{"hidden_size": 320, "hidden_act": "swiglu", "attn_scale": 0.125, "tie_word_embeddings": false, "parallel_block": false, "init": "normal", "init_std_qkv": 0.0393, "beta2": 0.95, "schedule": "wsd", "decay_shape": "linear", "batch_tokens": 131072, "z_loss": 0.0001, "max_steps": 3518}
Below are experts of layer 5 (counted from 0) of a mixture-of-experts language model. Rows are named router (the router's row for the expert) and show model dimensions 0-79. Each number is 128 + 32 x the weight over its row's rms, rounded and kept within 0 to 255. Numbers have three digits each.
After each expert's rows: a language model's description of what the expert responds to. This comes from a sample of Wikipedia text that the model never trained on.

# expert 57
router:083163190153081165101177095156126149160129147128146162085160133154093204149106118159091144184085127107105092108179095110145107167108140117154112153116173066159137092152118115184145155117192132167112091096161195120152085156108092080064124084
Past-tense and verb pieces

# expert 41
router:116161104130136157162110193103122155076164080159137130116092124145121169119183147058139133104145126163129129108119117167150142105145116171113153142179147187105094164140132154116148168179075085107146147181102169157097075143181113077160137145
Pieces after P, Greek-style

# expert 11
router:155088141144166139072102126076120115208171125139126102080123122099068069128115087187108161131119119145111173117086088110097160139135087126135123138143162158119155179189095102145098122168103120128097094130103147147195083156142122059091143136
Mid-word y and m

# expert 23
router:140155149175125141153055154152159088156163061116152105179102129163224084151180111090122171143165137166078146049087106160089131162072189161116146153122150094154083172142144084150105180042111111124169119177074197084083150141116114109206152159
Table pipes and headings

# expert 17
router:113059078143141089140192123182159094166172094115183137093182140123168142106133149081120135147097141145102164111126201128136075146141102087078123128097179147045145112114116121137068161101144139151093134148105096126121132181128131171049073136
Copular and auxiliary verbs

# expert 32
router:071111113110196179144100113117124138116143121127172111085177166105160161106139085123126079115135104125129145122098128122121130135090140098100177090084054110111143113064137146129164136127072133142166173111146134051105108128159070112138176081
Digits in coordinates

# expert 20
router:171124091154121112122177116125113113118122172082111131132097109083104095151208117081137106089133135111128099134092091083169113089100138113075115066162103130116074137081116150084139086121084222109114153151120090103079159112167123148150078056
Capital-letter abbreviations

# expert 36
router:193182136139149123185126091099139136160082118080131137110158167131097167100161107102112157142100125152127089150097189110160110139090112135107112129072094127137109146100111101159149156058063131154100128083140178105129132155131119045110124132
Infobox punctuation

# expert 51
router:147157117160157099114181114166172137180108162103138101133106135187171154105137080170108176141094175133144180119125085104092119146136136149106097145140182068102117123081091127096065110161115099131102137197095129140166057132120097153109139135
Single consonant pieces

# expert 30
router:119119097168100105139065120102079151154119139127113121112143096132145157102106140174179102105170132109100097134177213094178143146077062139155125164123123175130173129093114090089138111108117159157112180122089096145162050114065124189157088102
Sports venue prepositions

# expert 29
router:062173107088130157119143111196127145131134148153105120129178129149087157130169096192129103128105112121137136152103108119149095122111156166172085112112120172136145062119157142173118082131117081144193120124195128148125114150092093091086145131
Word-internal syllables, species text

# expert 22
router:107129120155088138112103154091092191155049115124138114122093102132099123073126106078145105094116090138156086127087185114126165217107151118137111126114101124127154111084134124149137102123110118105192135172089088067126137091141136123158105094
Years and date digits

# expert 27
router:102190196135124125041149090149129121146171105104104113199154158130153121135097134158125122130092163173168188122127067131142113138151105131145140083138108128119132099125134123101102085154141118132092115126146147131174135104161118166080146164
Mid-word syllables in names

# expert 12
router:141076151169115075149162194127150135047043107112133074192087139160160139157102112082163052094188141137131159081142130178185077145089132170107143149106134083141086102067128137159143129166107112142090062139115138102100118143094113119141161133
Media-text word starts

# expert 5
router:098141092130109140100170163145128113163172112156123143092118166168169191181096100157089094124109101082106126189149101191085157160072135096115116114086156145113199140148144134090154129072126098087177084174156091131122087143103099167145153172
Consonant word-piece fragments

# expert 61
router:099145114140140081113182109112132111129162135157090101106110095112171123112149124122130211158171157136138101057141088134082122139161075092053158192132091094136171099107154100103120073185140160116110135124113144110129092109104142172113086118
Place and W-name syllables

# expert 18
router:067109113066134118171123098121118140125129142100146116118082121149152109164101114100100150148139120144117094126075135110130147151118131099138142167105156107122127178099163119130164085162184149138173137160123120089140143129119098151113177099
Plural s and table pipes

# expert 31
router:118114083140154143145107192095094146074112138157155169093135102154088111147141166124160146148142169116146083117148117102136115120185101133093164161181083165123174090155163145103144130167107102094107220099140139110161133082169149102090116161
Latinate stems after prefixes

# expert 45
router:113117073145139182087107114148140103150141186094147084128136130117110130060084137107090125141081099080128174135174125133183132102066144110094141119116163186140151122082163174087144075132161165185118148105128110115156115153086081126133090084
Pieces in sports tables

# expert 49
router:128115073125110159186187148157125147106141134137140138109134118109126172161140102075135061108091179152135123129132191121224107116117100155099122126086152124173078087108124130109096122169087113107082172154171081149099124099085135157090111159
Taxonomic author punctuation

# expert 4
router:182135190109131111110105082111125109143133113158108131186118151125101144188155162163067126122071133160157191162055131132075109156125189065132116107123145143128102086130129134148168127104086098141160135148137118166124126108179107085073133140
Mid-word Latinate fragments

# expert 9
router:073096103123138092104162123136108175093166157079145141116079139088151078120137123115110170134152135109131106126140126158096118135190118107181133091127114137125135173145159127113067140178185113082145059127122079157153165163122109176132131102
Word-final suffixes

# expert 58
router:071133137086117070112156112132097196112086158068142123174138160133066134147137139092129158117205112180117106140134138154118152105167174178202143099086128084113160144076121119148164144169064120098180084160097110170118136171087116090147140077
Numbers and quotes after operators

# expert 19
router:143144177122068211057086114085051110172121143153130176133132152109153107165156147198124128128142125131108139171103136116095175183104143115112126111088185124135143142160131149118148111103172103184167128114107116141174092126093119140192112088
Sports-report word pieces

# expert 0
router:162108121092134116178138129143178188123089134092115158155158146096029060133108165139119143111136130144104081185103161108160095133179133070202130122164154101109178152140120070166116081142137118132125122188144179170168172134102123113156159179
Verb stems after prefixes

# expert 39
router:097157158082128137066100140080121168110074217080128101099136146157101113165084149150097066124156120124093138115130138125102121087062092182105191095135149112119044121095135143103140184125144149159194153140162129137121093089075194148129092070
Line breaks before structure

# expert 15
router:128113116109137144122109136171135089152151075148104113108131068174201102143135100058087137173124170122098113103091188124152162168154132113112154127062085129128146115113121129164163157039141105104110158143142124119101118107110180128084132174
Infobox field tokens

# expert 40
router:193151150064152124142097145120126118131105121134128126130132095150181149137097119152109108112088110123108199153152132118140156082153195142128066082103147150103064108122137134106085160117049147140168121091095141131140097115149089147165101097
Romance and accented names

# expert 46
router:178075106119086137096114095125072114060125187147093135114151099125052094078159163133147160126211114106136088155060144079140167139159118122137160158127157185177135116083188155108112125193171163173195105079142100093152071129131086100156092150
Adjective suffixes, determiners

# expert 34
router:064144169123117121063188133146127150116113070173150145196105116180144128159123157167117151138138148079185178185106132168096073091182119169112133207131100092132154131118160137115138138129128125136081102186180159173164122069099124135157097146
Word pieces after h/s

# expert 47
router:097095112204133091193072126134105092128112090149144105148071164154153117096154078098179080138161140156166145161130121127122118205095153169129092155170108077140080118140131117157176144075134127126109098135080128146094187141189106078133164154
Prepositions and list dashes

# expert 56
router:132075138132060083142063122113065133131125082101095154098168140144032118071145131193151161124159127159145099118082131121097124211144119137158104121145108145103158118122107091173130115134160133131192172072155129123135110110136120130158129141
Preposition of

# expert 55
router:136081117114174096153115145116148103166194092113158133145119090109092055136136132130168164111097118159121092126089084106171132147171165113141130084133109181132153071181140139159196151120151151124163177151132101051170084166109122108120151119
Adjective and verb suffixes

# expert 16
router:160136087152123133164088137134097111109145118075149129136169142145176173099106109104115149092136144079129151106177089127159124119081143138125078149139131162093123177094112110097116046112152148165061173136068138054159096173127102185164118046
Capitals and plural s

# expert 50
router:093150133117103159153159162114145154114166143113097123130109131102044200187088113129181142131159116155106108143064142187127155126142121157165138093108154171122120145082102117150074104176058112147155113144140164117134145113076090087177144133
Lowercase word starts

# expert 35
router:124122106150107124085140074162087115074158152170093101202122118126183140129197173191154110104177098100134166145178183199091069074103091149107147179092169152125137151142127171119203123148114088153082132100173103159063099116111180174119127122
Pieces after B in names

# expert 6
router:107103128079155227157108109076138194123118191110118065156086118101096157129114138151158138124132099111075128176141116130124173121101134151133128066113146134117161093104119128155116147110074098122080152078195111089101136121178150100184139123
Prepositions and tornado o

# expert 1
router:149097118144092101141108117200148112171122158168115189136122120130218118109113206185207099106160120141117135147175126163095111113124098137117105106159131090104114121121129112145104125116154129161108116166176126128129150094116163189110115158
Mid-word pieces, narrative verbs

# expert 33
router:121146093140116142158146123171134087111058116119153144085112144127120084107158116104166110155102176085172105148163098105130095122161144199153123169098165117118105141123170172114153175112134109109148130130106105070086177058113118117099091099
List separators and conjunctions

# expert 48
router:133172166140180158131130149154158109194132170096115105117135086174196102102166125168187127121101106141152172079156119105087158134122166082117113088145151064091102137160113125120066099075112124168075121144092136129140126149172109159095125127
First-name second pieces

# expert 13
router:053159187119108168134116112124090106178110070110102143124073192150088160191110077081128134171116165052155150141147129060144115110178082160143115157192125136096160126151141125104183092140128136097144147208098103131106101132101124155128158131
Romance-style inner syllables

# expert 14
router:111159143106169110107138110123117165166130143124108125179099120124138160075123152183061099107111129154183159111084093108162118136110176116095110137158164139165112080093201109107128107182055069109084164104108114145123102078123121120166129154
German and foreign names

# expert 26
router:172131114137132128132113113149157089170150060110114140200090123126162104145192121131187111065132138102091170122164094140125094103104159091146120118137149074065101161137119189152172129111112100172074041141065150151048115083193124107176165077
Song and film titles

# expert 3
router:098153161119096139143112153124059109085063126087156095109087193142152119129137156107108222142153080137127157060098165153116137188109150157152136159115102115145074171079106131135150204128168109092175132086101133080090128100122084111161087094
Sentence-ending periods

# expert 54
router:136101101131163085133178155108129163111129128177145062108186091168167193108128095131121118119107106167138173109186112151147097081129094143057138104191131163144040114095105169129147130138056070139095192133132163141124121118141139166093142137
Foreign name fragments

# expert 62
router:129109147154139106161150152121080123079118145113142116125179067066176052095154112138145123119109095105118102111146053206151103152133085152075155141102155143150184110086190118098116077132140152157104156144186105100110167160091141153103097105
Mid-word endings

# expert 8
router:205149107131158154133162125113154093160117172157150142097203113148169192129153114122079106154129141156080142136121157113132133093139140061134111118117152157102118165154117078151128112130164156161101132100138166091178101118159131105151112140
Sports table cells

# expert 7
router:135166123063141131108160097138140102129108156113111109078121143110150156122159153090067091145149161100094119061098175176154182133167147136119162134086088125103105147141105042178103174094114189116135118110077159108114120101095153122087118198
Structural markup tokens

# expert 38
router:104119119103150124116161113119134147144120154090113148100126121069079113121150119149091061140066139071152073115072129121179089103153113100141101122122142141164171070146169096104077126164102083095125125146135145120144134145119134079139129158
Units and symbols

# expert 53
router:128126136083109154072119193114159095113096136107113155067132149092104075118128184147129107135099081089129099193073079135165118220081095102183132175143167147129155082140178113094161141136138159100149108105144141164136179193093082095160099127
Hyphens and adverb endings

# expert 44
router:112079118109164105095093147145123124130121123168087115075102097132114064117068142175134162087153147127117113096171163103125149117106098132110108144126105099185118137102147118121152167156145093138169088065065150138068169155123092129086112159
Agent noun suffixes

# expert 24
router:106143172120096105109116069097109138114170101097136163170124147107127147124122145146113176084145165131097139129063100119095138126195199090183155123087130139119141128177115129097159180113106113099144087156128099128128152112138137081136159147
Mid-word pieces after c/dec